config.yaml
experts_per_token: 8
router_score: "softmax"
balance_loss: 0.000545
groups_per_token: 2
init_std_router: 0.0285
lr_router: 0.00127
train_tokens: 587200000
Below are experts of layer 10 (counted from 0) of a mixture-of-experts language model. Rows are named router (the router's row for the expert), gate (a neuron's input weights, with its number), up (a neuron's input weights, with its number) and show model dimensions 160-191. Each number is 50 + 10 x the weight over its row's rms, rounded and kept within 0 to 99.
Before each expert's rows: a language model's description of what the expert responds to. This comes from a sample of Wikipedia text that the model never trained on.

# expert 40
What it handles: Identifier and citation fields. Colons, hyphens and numbers in reference or chemical identifiers such as ISBN, DOI and CAS Number, plus quantity words like a, several.
router:60 54 55 38 37 65 39 43 45 55 46 60 53 47 61 54 58 42 63 51 40 46 42 58 52 56 56 42 18 51 31 50
gate0:39 32 58 68 51 50 44 50 46 62 64 41 43 53 50 46 39 42 58 58 42 61 28 34 55 54 66 57 64 42 36 45
up0:60 47 42 43 35 53 59 34 32 55 25 38 63 33 48 52 33 57 68 58 60 49 52 45 48 50 49 52 41 38 54 61
gate1:43 43 47 46 44 35 48 37 49 41 50 61 39 52 47 59 55 54 34 54 53 57 46 57 51 36 48 53 49 31 50 52
up1:50 53 42 44 69 38 69 52 41 64 54 72 47 51 53 47 58 59 51 42 51 40 46 31 41 41 42 58 40 43 49 63
gate2:46 21 40 52 24 56 71 47 62 63 30 44 51 51 53 45 30 46 48 32 39 44 56 57 52 46 56 60 33 57 48 43
up2:60 46 43 47 49 37 62 57 42 32 52 56 34 52 61 57 49 24 51 48 57 57 44 46 38 51 56 38 56 50 62 66
gate3:64 60 52 31 44 54 56 65 43 51 43 36 31 59 62 53 46 55 43 47 58 37 52 50 65 40 46 51 50 55 60 48
up3:53 48 55 58 47 34 53 57 61 45 42 31 43 70 54 48 40 35 57 41 60 55 54 66 44 50 48 51 47 51 49 48
gate4:24 63 45 50 54 63 54 40 47 43 49 64 61 38 53 63 61 47 41 41 40 32 37 42 67 39 54 55 60 67 48 46
up4:56 26 48 59 66 53 56 44 47 67 29 39 49 34 65 33 42 54 48 50 43 56 58 67 43 42 55 50 48 61 50 47
gate5:37 47 38 49 56 39 60 50 53 60 33 70 38 42 45 55 55 72 64 45 42 49 55 53 54 30 52 54 60 76 45 59
up5:39 43 47 48 47 45 51 49 42 50 41 58 36 41 32 51 41 51 57 42 42 57 55 51 51 51 51 54 33 33 58 37
gate6:40 47 42 52 50 64 47 53 41 57 45 62 42 69 44 56 56 41 54 49 52 59 49 56 45 68 40 40 48 46 54 53
up6:51 26 45 46 63 43 57 43 50 59 46 46 45 42 60 54 39 34 53 62 51 40 46 41 58 56 57 51 57 44 55 49
gate7:64 44 49 59 59 39 53 60 57 66 47 73 58 46 48 55 50 44 68 68 51 45 63 64 43 51 41 51 43 50 58 55
up7:36 65 45 50 77 68 46 58 67 59 36 58 60 58 48 49 43 47 50 66 59 56 64 34 49 52 62 57 72 51 59 49
gate8:59 35 58 32 52 55 48 58 60 39 67 48 42 55 16 49 51 41 55 45 46 51 39 46 56 44 45 43 44 38 53 68
up8:53 50 37 36 53 45 66 53 50 59 44 43 47 56 70 44 48 41 57 51 63 47 55 65 51 54 46 40 55 52 58 49
gate9:56 63 52 59 56 44 62 47 67 33 59 69 59 56 47 53 48 28 37 39 43 60 57 41 38 45 59 43 55 55 37 48
up9:39 56 56 33 38 59 20 46 50 50 49 58 69 45 41 43 50 49 42 64 45 56 57 48 42 36 53 37 46 52 51 46
gate10:28 55 49 67 58 56 71 40 52 49 38 44 43 57 61 38 56 38 51 59 42 50 53 43 51 56 45 37 49 45 49 74
up10:46 36 61 41 44 60 64 48 43 45 54 42 52 53 45 76 41 60 54 57 68 45 55 41 74 54 62 40 43 42 42 60
gate11:51 43 51 48 37 67 83 60 47 42 43 54 44 56 45 48 76 38 57 45 63 67 45 52 72 42 45 64 41 51 43 59
up11:59 60 60 37 43 48 48 62 37 39 40 55 40 31 51 55 57 45 60 45 48 57 50 42 37 41 50 54 44 47 43 39
gate12:45 64 44 40 48 54 46 42 48 44 37 47 44 41 50 27 50 53 60 48 47 27 47 65 50 53 56 59 58 46 46 55
up12:38 52 71 51 68 46 56 36 45 51 45 45 62 50 54 52 74 40 36 50 52 38 62 55 48 35 57 43 50 61 52 41
gate13:44 72 48 47 59 60 46 52 64 47 69 30 55 40 61 43 53 53 51 51 31 59 53 57 50 52 48 43 45 40 53 62
up13:44 78 46 56 42 48 47 58 50 43 57 72 60 66 53 46 53 59 58 49 48 55 61 57 43 50 67 31 44 47 50 46
gate14:50 62 39 54 51 53 68 64 48 50 66 57 45 37 48 42 36 45 31 63 63 60 45 55 33 45 59 47 44 57 44 42
up14:50 50 35 33 71 63 66 50 46 43 46 67 55 60 47 46 37 39 60 41 48 67 53 54 57 59 41 48 56 43 50 41
gate15:43 54 44 58 54 57 47 39 33 37 47 41 49 41 32 58 35 54 38 48 45 43 54 61 47 44 51 45 50 37 50 38
up15:56 46 46 64 59 57 64 42 46 57 58 56 49 44 56 69 63 46 58 46 29 40 14 47 60 69 73 41 55 49 39 49

# expert 63
What it handles: Title words in works. Words inside titles of songs, albums, films and books, especially The, My, Love, Old, and the following first word pieces.
router:68 42 50 54 54 53 44 50 46 51 51 48 54 48 58 63 43 35 48 53 41 42 52 49 43 51 36 50 59 53 38 64
gate0:50 51 39 42 47 54 44 50 48 57 43 44 48 61 61 70 59 45 39 60 46 28 61 45 42 55 56 38 46 55 36 54
up0:48 64 45 60 55 60 42 40 34 56 55 45 51 36 59 52 32 57 53 58 38 64 58 65 49 58 47 50 57 58 61 51
gate1:52 55 52 67 47 66 52 52 65 60 55 45 50 61 48 56 57 61 37 60 48 49 37 48 60 53 41 41 37 54 55 63
up1:51 59 47 36 30 41 45 44 49 57 48 57 27 44 49 43 32 41 53 50 43 37 54 49 51 52 48 48 48 40 45 73
gate2:52 37 54 49 47 55 41 50 62 44 51 45 50 49 71 62 57 42 60 80 56 41 39 45 44 47 23 80 34 55 47 47
up2:29 50 45 54 43 42 42 53 48 50 48 59 57 49 43 58 47 36 50 34 57 56 57 40 51 52 44 44 62 48 57 58
gate3:56 48 56 76 54 47 55 58 46 46 51 51 70 30 48 44 49 31 51 62 62 42 41 33 41 41 43 47 51 66 62 63
up3:28 50 62 58 41 51 40 45 56 66 52 47 55 31 56 48 47 38 37 64 69 48 48 43 59 52 48 61 34 47 61 50
gate4:40 61 43 43 49 32 41 49 57 58 32 45 70 52 45 64 50 51 49 64 58 42 49 49 69 45 55 50 46 53 67 52
up4:45 66 62 47 55 53 57 53 54 54 52 52 55 49 45 47 53 62 47 54 32 68 35 46 61 47 39 49 52 50 55 59
gate5:43 51 39 60 58 33 35 50 44 41 51 51 39 51 46 35 53 43 39 52 59 33 32 58 53 67 64 57 61 71 60 50
up5:55 50 44 67 44 23 34 62 56 61 56 42 32 43 27 60 56 50 36 32 39 57 41 59 46 49 59 43 43 65 60 47
gate6:36 34 56 54 52 37 57 49 42 49 63 36 48 35 52 41 61 53 45 63 58 52 48 72 58 59 60 52 50 50 49 44
up6:41 48 67 47 50 67 52 35 37 46 51 20 64 62 39 46 42 47 63 59 39 40 37 52 28 53 38 48 26 46 49 61
gate7:55 39 53 54 36 34 60 47 31 79 49 36 48 44 44 51 39 55 41 76 56 36 56 48 48 51 52 47 62 58 53 63
up7:41 63 50 31 38 69 30 53 40 43 49 52 28 43 45 44 61 43 65 38 30 43 43 54 44 75 52 46 44 49 58 31
gate8:42 62 61 48 60 44 50 48 52 43 45 65 52 52 24 55 49 64 50 57 38 46 58 59 53 34 52 79 67 64 47 65
up8:48 52 51 43 47 68 54 56 50 55 54 44 62 38 50 62 47 50 48 41 57 40 43 57 46 64 41 42 48 74 51 57
gate9:43 33 53 55 37 50 50 63 49 53 51 42 42 39 50 62 64 70 47 42 72 50 52 66 56 52 45 55 54 50 61 41
up9:49 68 45 48 49 45 71 53 47 63 58 52 38 43 57 59 43 57 49 58 44 47 56 39 44 51 44 72 60 57 60 55
gate10:42 75 38 48 52 51 52 41 40 39 26 48 48 45 50 83 51 46 50 37 67 36 39 50 44 33 63 55 50 47 51 37
up10:60 45 58 49 66 55 36 73 50 60 63 51 40 45 37 51 48 56 56 52 46 51 67 57 54 52 46 63 62 44 72 54
gate11:43 51 43 74 70 62 36 39 44 40 44 36 48 48 43 54 50 36 54 48 61 53 55 50 45 51 48 52 48 50 41 50
up11:34 48 44 59 49 43 41 51 42 59 57 41 52 44 51 57 41 57 52 44 49 34 63 37 47 59 43 40 41 34 43 50
gate12:53 56 69 67 71 37 69 51 60 46 36 37 49 45 56 56 34 46 39 50 48 49 49 58 66 42 35 50 66 53 54 33
up12:52 42 53 47 60 55 40 39 67 51 58 56 49 61 52 54 50 65 50 63 32 64 43 55 51 45 48 53 57 42 47 30
gate13:57 58 43 36 59 60 60 52 48 61 49 59 61 40 70 56 59 49 35 55 48 43 37 31 45 51 46 38 41 59 77 44
up13:54 44 46 39 52 46 43 56 42 64 54 45 51 45 40 43 52 65 55 43 65 54 49 49 53 46 61 45 39 41 50 51
gate14:55 44 72 41 58 50 40 46 35 42 70 53 54 43 38 59 36 53 64 32 68 54 49 55 54 54 51 62 59 48 46 49
up14:54 59 52 36 48 50 36 54 56 40 31 56 65 39 55 58 37 48 41 45 33 45 58 53 63 68 50 53 48 42 45 43
gate15:23 41 62 42 50 56 45 48 57 51 45 66 48 49 63 55 54 60 50 58 59 45 51 56 55 50 53 46 51 34 37 58
up15:75 50 63 55 70 53 54 47 52 72 62 45 73 40 46 50 58 33 52 51 50 29 56 43 45 37 43 59 65 48 61 47

# expert 58
What it handles: Table row-label words. Capitalized short words starting table rows or labels in sports and census tables, such as By knockout, Pop., Native, Win, Los.
router:64 52 48 40 60 57 49 53 34 33 53 47 45 40 49 47 52 33 51 52 46 40 33 35 49 39 27 39 65 55 52 50
gate0:47 56 35 65 65 76 50 42 40 34 45 56 51 39 43 65 41 60 45 42 61 57 39 54 64 33 58 37 49 46 41 53
up0:50 49 51 56 46 50 50 51 49 58 48 51 55 30 62 54 51 40 64 52 58 57 51 31 39 47 45 48 44 60 42 42
gate1:60 45 50 34 49 55 56 73 50 47 49 40 56 47 56 54 57 35 45 61 45 32 57 59 45 62 55 59 31 50 54 41
up1:48 65 69 48 60 58 58 38 32 46 46 49 37 52 49 55 29 67 39 56 27 42 60 38 46 44 57 68 39 44 42 63
gate2:49 59 57 47 42 42 44 48 37 62 64 39 61 48 52 65 39 51 57 45 61 46 63 62 49 39 53 57 59 47 45 44
up2:59 41 52 48 44 62 47 64 56 44 61 48 44 50 57 50 66 44 57 54 68 58 55 52 36 50 49 49 36 58 42 44
gate3:53 55 46 57 65 55 53 43 57 49 42 42 54 46 65 29 62 42 40 60 56 56 38 39 74 28 48 41 68 62 46 50
up3:56 46 60 33 55 62 49 58 56 39 58 48 60 42 34 62 49 37 29 47 47 65 43 51 37 61 37 32 40 61 57 61
gate4:39 55 46 48 55 61 40 41 28 69 48 59 55 52 45 46 55 67 60 55 52 57 49 53 44 46 42 39 55 58 55 42
up4:55 61 43 70 59 33 35 32 40 57 45 46 38 53 43 44 42 37 50 49 46 29 58 55 50 56 48 48 52 72 58 51
gate5:58 61 60 51 71 49 39 58 45 47 55 34 51 24 57 55 37 43 57 62 47 65 61 37 63 52 40 36 52 51 46 40
up5:24 48 56 30 49 59 51 49 52 51 63 45 39 50 37 53 41 52 48 37 51 55 56 47 52 60 56 68 54 34 47 53
gate6:50 59 44 55 46 48 29 33 37 64 26 36 40 58 37 60 42 48 42 61 48 57 44 44 67 29 55 50 44 49 40 30
up6:38 60 43 43 48 61 35 40 42 70 44 54 38 45 63 44 43 58 50 49 43 53 42 39 47 42 47 54 51 34 64 55
gate7:52 42 66 61 52 62 34 48 59 51 57 45 49 48 53 68 58 44 46 64 49 42 49 43 35 53 51 56 54 58 45 50
up7:39 64 53 48 58 59 54 57 39 64 51 41 37 53 54 50 64 44 67 41 61 50 47 44 54 51 29 31 36 53 46 61
gate8:54 56 36 58 33 58 65 58 55 51 35 40 63 56 51 48 62 43 51 45 49 52 52 59 55 24 43 56 47 58 58 39
up8:66 38 51 41 65 40 49 63 59 47 50 42 61 47 51 56 42 45 45 54 64 42 56 30 43 35 44 32 46 47 57 42
gate9:55 66 32 38 44 54 47 44 66 41 49 44 65 43 51 52 59 45 48 46 44 60 50 47 46 66 50 56 54 71 37 60
up9:70 49 47 42 42 46 44 44 39 36 54 52 25 46 40 58 43 34 46 36 47 33 38 31 46 61 49 54 54 53 43 46
gate10:64 54 69 43 38 27 45 54 52 60 36 50 66 59 32 43 46 63 51 44 61 55 48 54 52 52 57 43 61 63 50 56
up10:55 34 43 61 40 59 52 58 42 50 40 53 48 58 40 54 44 53 38 41 47 38 56 39 53 47 54 57 32 50 52 42
gate11:47 56 53 44 44 66 61 76 47 65 45 49 64 50 52 60 50 48 47 65 62 42 39 46 75 54 44 59 59 64 62 64
up11:58 42 50 55 46 52 27 58 49 44 46 41 60 48 42 32 58 40 33 58 50 44 43 48 70 52 46 47 38 36 53 56
gate12:33 52 42 46 65 38 42 73 44 38 51 45 41 54 52 45 33 39 40 39 63 36 40 59 49 39 61 72 39 55 48 45
up12:63 60 38 57 41 54 55 48 56 37 42 55 54 62 57 47 52 49 63 50 40 57 65 53 45 46 54 47 30 41 46 58
gate13:34 52 44 59 48 44 49 49 35 51 58 57 62 35 36 43 27 63 58 63 51 46 34 45 50 54 65 38 58 57 55 48
up13:46 51 72 49 56 29 39 38 57 46 54 67 35 41 38 50 53 37 28 49 47 37 38 44 42 45 51 64 47 37 49 59
gate14:59 56 45 55 55 42 66 49 36 37 54 34 42 43 57 54 40 42 57 55 60 63 43 45 54 45 40 43 49 63 45 75
up14:43 40 47 37 31 37 49 73 44 48 55 34 45 46 55 49 45 58 50 37 60 56 57 43 48 28 42 45 60 51 61 42
gate15:55 52 65 38 57 68 67 51 36 38 40 59 45 43 42 37 51 50 49 57 34 56 49 56 62 74 45 64 49 67 43 53
up15:46 75 60 75 60 41 74 47 41 45 44 52 36 29 55 49 71 63 55 58 53 57 63 54 36 70 58 47 65 59 46 57

# expert 35
What it handles: Modifier after determiners. Opening quotes, brackets, numbers and adjectives right after a, the or of, such as two-bit (four, all-carbon, main.
router:41 54 54 52 44 34 45 49 57 35 41 60 58 36 49 51 54 34 43 46 49 54 55 67 36 49 50 35 31 30 40 50
gate0:70 61 41 65 49 38 56 57 48 62 63 46 50 51 60 60 59 53 61 60 46 37 46 35 41 48 49 55 65 60 39 47
up0:39 50 47 45 39 55 65 52 39 72 61 42 62 43 52 56 47 57 61 56 47 53 48 50 42 63 36 57 62 31 43 62
gate1:61 52 61 58 56 33 44 40 46 54 35 43 64 48 43 32 45 50 33 46 40 44 54 38 60 51 51 57 45 65 38 52
up1:10 55 36 46 43 40 76 50 55 52 53 43 37 39 60 55 48 59 55 42 65 62 61 50 54 54 50 68 52 55 57 58
gate2:59 44 51 39 56 64 63 43 62 46 45 44 40 70 57 45 47 59 53 46 65 46 56 57 67 30 38 44 45 33 52 63
up2:55 67 46 52 35 52 50 65 41 51 38 55 67 40 67 64 48 54 43 51 51 53 43 42 54 40 51 52 52 53 63 49
gate3:59 43 41 58 39 43 29 39 40 42 34 47 53 36 39 47 57 49 60 53 53 55 49 48 48 57 59 60 40 65 19 45
up3:46 48 43 40 55 30 56 50 47 41 56 54 48 55 55 58 51 40 36 42 37 44 50 42 37 57 44 52 54 53 39 58
gate4:60 49 54 48 51 76 52 56 47 48 65 53 47 46 49 56 23 39 39 65 41 63 47 62 37 59 41 45 66 57 50 35
up4:73 52 43 48 68 64 50 66 27 47 43 42 49 62 57 48 59 72 60 40 38 64 45 51 59 57 56 54 36 67 44 67
gate5:52 46 57 71 55 51 48 38 47 42 47 60 45 62 29 63 50 41 32 67 47 62 42 44 41 59 36 60 48 33 61 32
up5:53 41 45 56 51 39 53 68 40 46 56 45 43 43 57 45 52 66 46 54 54 50 67 37 59 73 54 68 58 42 57 48
gate6:32 46 50 47 46 43 47 41 46 40 57 50 66 46 56 48 51 55 47 49 47 60 43 53 46 37 63 53 36 44 55 56
up6:56 68 59 30 64 48 61 56 55 56 67 59 41 40 52 69 49 58 31 63 62 64 47 51 58 52 57 49 44 38 53 54
gate7:37 55 75 51 57 48 33 39 43 54 63 43 63 51 53 58 40 38 47 47 43 43 34 62 39 31 43 44 64 57 33 44
up7:52 51 50 39 47 56 43 57 53 49 43 55 56 46 39 63 37 61 58 31 39 57 57 45 50 41 37 42 46 58 59 35
gate8:44 45 17 59 48 46 29 48 48 60 44 49 46 54 56 60 61 44 57 54 41 49 41 64 34 43 58 42 53 55 57 45
up8:48 43 56 53 61 65 42 53 56 28 27 36 42 54 38 59 55 50 58 31 47 54 73 54 57 59 31 39 71 48 46 46
gate9:46 36 66 56 48 66 42 58 47 51 58 52 58 43 59 34 76 32 55 46 66 53 58 65 48 46 76 58 53 47 38 55
up9:43 63 46 59 61 38 40 44 47 51 55 52 57 46 39 55 66 52 52 50 49 46 44 51 45 52 47 57 60 59 51 53
gate10:54 49 36 57 46 57 58 42 48 45 59 53 68 75 56 42 52 50 62 44 57 63 59 59 40 59 59 56 38 41 47 59
up10:42 55 62 66 60 57 52 41 23 61 57 43 39 50 49 50 31 30 47 51 59 54 41 52 52 67 48 42 50 61 44 39
gate11:43 49 45 49 53 53 61 51 58 46 46 54 58 55 53 60 53 60 44 66 39 38 43 44 71 37 45 55 37 56 35 48
up11:48 45 60 55 65 44 42 45 29 58 61 44 60 57 50 58 51 42 40 59 56 58 67 59 59 58 47 43 42 63 29 53
gate12:51 45 45 54 58 56 49 48 51 48 69 37 58 62 74 48 57 60 28 44 65 53 60 38 52 45 57 46 53 48 49 46
up12:34 46 38 56 34 46 62 39 43 49 46 48 53 60 46 42 46 49 40 51 72 47 48 34 48 50 38 39 54 52 72 47
gate13:49 60 42 38 64 43 39 47 29 45 62 70 42 39 29 46 44 85 57 69 70 36 47 44 36 50 48 37 45 56 51 53
up13:46 26 29 52 53 56 52 50 48 37 56 41 39 53 54 79 51 53 38 44 58 56 47 49 52 53 74 49 52 55 63 60
gate14:54 57 42 48 53 66 41 41 48 48 55 52 45 50 52 41 61 55 36 35 40 39 55 48 62 63 44 59 33 39 49 31
up14:57 46 45 60 52 44 63 62 57 32 57 77 43 42 59 49 35 31 55 59 54 41 72 48 57 45 61 48 46 40 27 55
gate15:33 56 45 56 60 49 73 48 57 59 55 52 56 40 47 45 44 49 34 36 41 44 39 40 44 44 64 47 38 41 47 50
up15:35 44 58 65 52 53 55 43 55 46 70 47 59 62 48 30 41 59 51 52 48 40 37 39 55 59 37 37 39 45 35 50

# expert 26
What it handles: Proper-name openers. First words of multiword proper names such as leagues, channels, events, titles and groups, such as Major League, Channel 4, Big, Chief.
router:55 48 46 53 70 45 43 57 41 45 55 41 50 47 51 58 37 43 44 59 52 52 42 48 49 57 46 78 63 49 64 39
gate0:63 53 45 59 50 62 42 61 53 61 52 47 52 52 48 25 30 42 67 55 62 60 47 54 57 64 47 45 55 26 59 42
up0:35 33 48 61 49 40 58 53 53 48 73 54 63 42 61 64 61 37 56 46 37 66 54 34 52 40 56 25 61 54 49 50
gate1:50 59 54 61 60 48 64 56 59 49 52 61 54 30 60 48 63 50 55 54 55 30 57 39 45 59 33 64 55 49 71 56
up1:63 57 63 50 55 77 39 62 51 46 74 53 66 76 39 52 67 37 34 69 44 47 35 47 52 58 48 45 49 56 52 34
gate2:60 42 41 57 35 55 75 57 52 52 49 34 40 47 47 49 47 60 39 58 58 49 44 51 39 58 52 77 38 63 52 61
up2:33 38 58 49 53 35 49 48 50 55 49 47 43 68 41 22 56 55 54 61 54 59 47 44 47 67 56 48 62 67 48 48
gate3:65 65 24 38 47 51 42 36 34 28 56 49 59 53 56 46 59 40 62 41 46 41 47 46 61 45 46 52 59 34 51 56
up3:49 43 30 62 62 48 44 54 47 46 48 41 42 57 48 43 46 54 24 49 50 52 61 54 32 38 39 53 55 40 42 47
gate4:39 45 53 40 63 62 47 47 54 44 46 50 47 51 46 60 39 59 64 53 56 59 43 36 29 60 50 55 64 78 44 52
up4:45 59 58 46 45 39 46 56 43 54 56 46 42 69 47 66 74 49 61 41 42 64 49 53 62 52 51 67 41 47 49 57
gate5:35 56 41 60 46 63 52 31 41 51 48 39 46 54 57 31 44 60 48 57 51 48 52 56 53 33 42 39 56 40 50 56
up5:51 51 37 59 25 64 51 43 57 49 38 60 47 54 51 49 45 49 49 57 49 57 59 46 49 55 54 60 37 53 64 66
gate6:51 41 36 53 50 49 53 30 58 42 60 57 61 48 58 49 45 32 35 49 56 56 59 47 41 50 51 58 58 58 41 48
up6:66 41 18 52 56 48 46 62 68 61 55 54 44 68 42 64 60 81 58 46 60 50 56 48 44 41 40 42 42 58 52 60
gate7:38 38 43 53 62 58 53 37 25 39 61 56 42 41 68 32 62 54 62 49 58 45 33 59 37 53 39 45 22 59 48 43
up7:37 36 51 48 60 45 47 53 52 43 42 46 49 47 61 49 55 26 50 61 49 41 56 70 51 44 52 41 42 58 32 55
gate8:38 28 54 50 32 62 58 52 47 61 48 35 46 65 42 68 36 48 60 61 54 45 43 56 60 41 50 64 60 54 51 55
up8:66 62 60 48 53 31 48 48 49 63 40 32 64 57 51 53 58 56 61 34 40 54 46 50 62 64 53 30 43 42 62 53
gate9:69 52 52 52 68 59 34 47 45 36 48 53 59 37 53 61 55 44 58 47 45 56 44 48 46 32 52 68 36 47 50 68
up9:51 52 55 64 47 60 22 34 62 50 68 48 43 55 48 50 67 28 39 44 57 63 44 49 47 38 62 63 53 59 71 53
gate10:51 51 57 41 47 38 59 49 48 64 44 64 47 66 58 39 68 54 54 56 46 46 34 39 40 52 55 53 52 43 60 53
up10:65 55 76 53 60 68 61 45 30 37 53 55 44 56 51 53 59 60 53 38 54 53 51 37 26 54 59 47 59 49 45 68
gate11:48 55 64 63 36 56 37 65 47 53 37 47 37 43 48 50 58 30 48 47 40 42 24 67 50 45 46 47 48 45 47 49
up11:54 45 31 53 59 56 48 36 51 53 32 59 52 24 46 51 35 26 69 61 23 61 63 42 72 45 26 52 36 51 59 39
gate12:46 50 38 54 54 63 45 42 37 46 58 52 48 43 46 49 48 47 42 53 49 45 31 61 45 53 59 34 67 52 50 57
up12:48 45 46 49 47 57 73 23 46 49 66 52 65 48 63 40 53 43 51 56 54 53 49 46 49 45 45 53 44 60 57 64
gate13:48 62 33 60 64 38 34 38 73 63 51 39 46 47 41 48 44 57 72 55 66 58 44 26 65 52 27 47 65 73 51 56
up13:74 62 59 55 47 56 54 44 49 56 65 57 51 42 52 47 50 53 58 43 56 56 39 42 44 40 38 43 53 43 27 61
gate14:34 46 64 63 66 44 52 53 55 47 57 46 49 42 48 33 56 57 48 38 31 45 43 24 49 60 41 63 66 48 55 46
up14:43 61 54 51 48 54 44 36 43 54 58 44 52 37 51 53 38 34 48 60 47 69 55 61 56 54 44 47 56 52 50 39
gate15:40 51 49 65 47 25 53 44 50 48 45 41 47 58 36 55 56 37 42 45 50 56 42 58 51 35 58 56 47 31 63 46
up15:51 51 62 59 50 55 39 43 50 44 42 38 62 70 49 37 61 50 55 40 46 45 61 59 50 39 51 66 42 43 19 35

# expert 42
What it handles: Clause-linking commas. Commas ending a clause or place name, and relative or subordinating words like which, where, when, because that begin the next clause.
router:51 43 62 51 49 62 57 71 36 46 63 47 53 55 50 72 61 56 54 45 40 66 44 51 43 47 75 47 44 51 31 31
gate0:70 44 61 55 47 75 44 47 74 48 54 66 36 43 32 52 49 60 45 68 48 52 44 67 48 50 60 58 48 51 53 51
up0:57 55 57 39 35 52 46 60 59 39 50 42 56 47 65 49 45 50 46 72 54 51 42 47 51 59 63 42 35 51 64 60
gate1:30 45 43 53 39 27 30 45 48 29 61 49 53 51 78 48 56 28 59 71 54 57 58 48 41 58 37 56 35 53 55 52
up1:34 44 49 58 50 59 40 63 55 43 69 44 57 51 60 54 58 52 44 51 52 50 36 58 51 37 69 49 55 59 48 52
gate2:52 53 24 49 63 57 53 56 54 48 70 52 67 50 69 56 57 53 54 52 44 46 49 32 47 71 54 65 42 65 35 34
up2:45 56 43 63 52 55 28 54 32 42 60 40 64 71 54 41 61 37 41 44 82 45 51 48 48 45 51 39 33 57 57 52
gate3:49 44 43 54 41 63 60 30 64 40 41 64 37 52 51 50 56 60 64 41 51 48 44 61 55 59 54 32 43 47 38 46
up3:52 46 48 34 46 38 22 44 55 63 60 46 76 42 43 45 68 39 38 46 33 48 43 35 36 43 64 49 39 54 50 49
gate4:39 27 72 35 53 46 60 42 55 28 47 58 52 44 40 63 47 57 39 35 53 52 54 30 54 39 45 61 46 67 56 53
up4:47 61 55 40 54 58 36 63 31 63 51 35 42 37 61 42 45 60 47 45 37 55 56 31 50 48 55 70 46 45 45 47
gate5:40 56 54 47 39 59 53 53 43 63 56 41 51 43 34 63 64 31 59 58 56 29 46 37 32 65 46 55 44 66 49 65
up5:37 42 26 29 47 34 42 58 51 42 36 44 51 50 48 61 49 50 39 59 43 42 68 46 53 65 55 37 43 61 53 51
gate6:45 79 63 36 37 52 69 33 49 51 40 50 58 51 59 74 56 69 44 45 55 28 53 39 57 40 48 36 38 61 52 45
up6:43 43 65 59 36 46 48 44 57 54 37 47 54 54 56 55 73 43 53 53 49 55 56 50 44 60 70 47 47 51 47 46
gate7:36 76 51 52 60 35 43 66 49 32 51 54 49 55 50 30 40 34 54 26 50 44 40 61 52 48 55 47 63 49 55 50
up7:64 43 55 43 57 77 59 46 31 45 44 60 64 40 59 53 24 53 39 51 46 62 48 53 54 45 48 55 44 45 36 55
gate8:29 51 52 73 51 23 46 41 35 72 50 57 56 37 60 52 38 69 48 68 58 47 48 47 43 41 47 64 27 44 54 56
up8:57 59 54 29 55 36 68 53 31 53 68 57 36 37 52 52 54 46 58 60 64 65 48 47 50 58 65 39 60 25 47 46
gate9:45 46 45 67 55 47 52 50 37 42 68 50 66 62 53 53 42 62 65 56 42 54 40 55 46 63 54 34 54 55 55 49
up9:53 59 40 35 54 59 49 38 34 45 67 49 44 31 54 29 69 68 62 42 32 46 39 44 53 54 44 55 49 49 71 51
gate10:47 39 58 39 56 67 52 54 74 51 42 19 55 76 47 58 29 62 54 61 58 55 44 44 54 55 56 52 56 46 40 51
up10:33 43 59 49 46 63 35 48 45 56 45 38 64 61 50 45 51 44 44 39 51 50 44 55 45 44 39 49 76 38 52 43
gate11:67 49 53 52 55 43 71 62 57 65 43 44 41 59 71 38 61 54 54 47 44 39 51 58 42 43 31 49 58 48 40 39
up11:31 66 66 41 49 66 52 32 54 48 59 31 48 36 42 50 34 35 49 65 41 56 48 59 47 50 48 50 49 49 56 42
gate12:40 55 34 65 51 52 47 43 56 46 27 49 55 36 36 47 57 56 43 38 54 51 46 44 63 57 49 35 47 35 46 71
up12:42 56 44 65 53 38 46 57 72 63 46 47 59 35 32 63 44 43 58 38 54 45 45 57 50 43 40 51 46 41 54 67
gate13:55 47 53 48 52 44 55 41 53 46 40 56 40 55 23 47 58 40 55 40 41 42 41 60 53 64 49 32 52 32 61 59
up13:42 53 41 54 58 58 33 51 37 47 50 76 61 74 69 50 54 49 51 54 52 51 47 36 47 54 50 48 53 49 68 64
gate14:52 41 42 41 64 45 61 43 44 56 33 47 37 29 57 53 36 44 55 44 43 54 41 34 40 59 52 42 54 52 60 26
up14:42 51 60 32 53 53 43 52 63 57 59 51 53 62 55 45 54 47 42 55 50 45 53 61 43 58 49 35 42 48 47 42
gate15:54 54 43 39 57 41 64 49 62 54 30 42 58 45 41 42 46 56 45 46 54 61 33 68 52 42 47 39 48 61 34 55
up15:60 47 49 46 49 57 44 49 46 38 46 41 56 47 56 49 49 41 63 54 24 40 44 43 59 45 45 59 52 40 51 56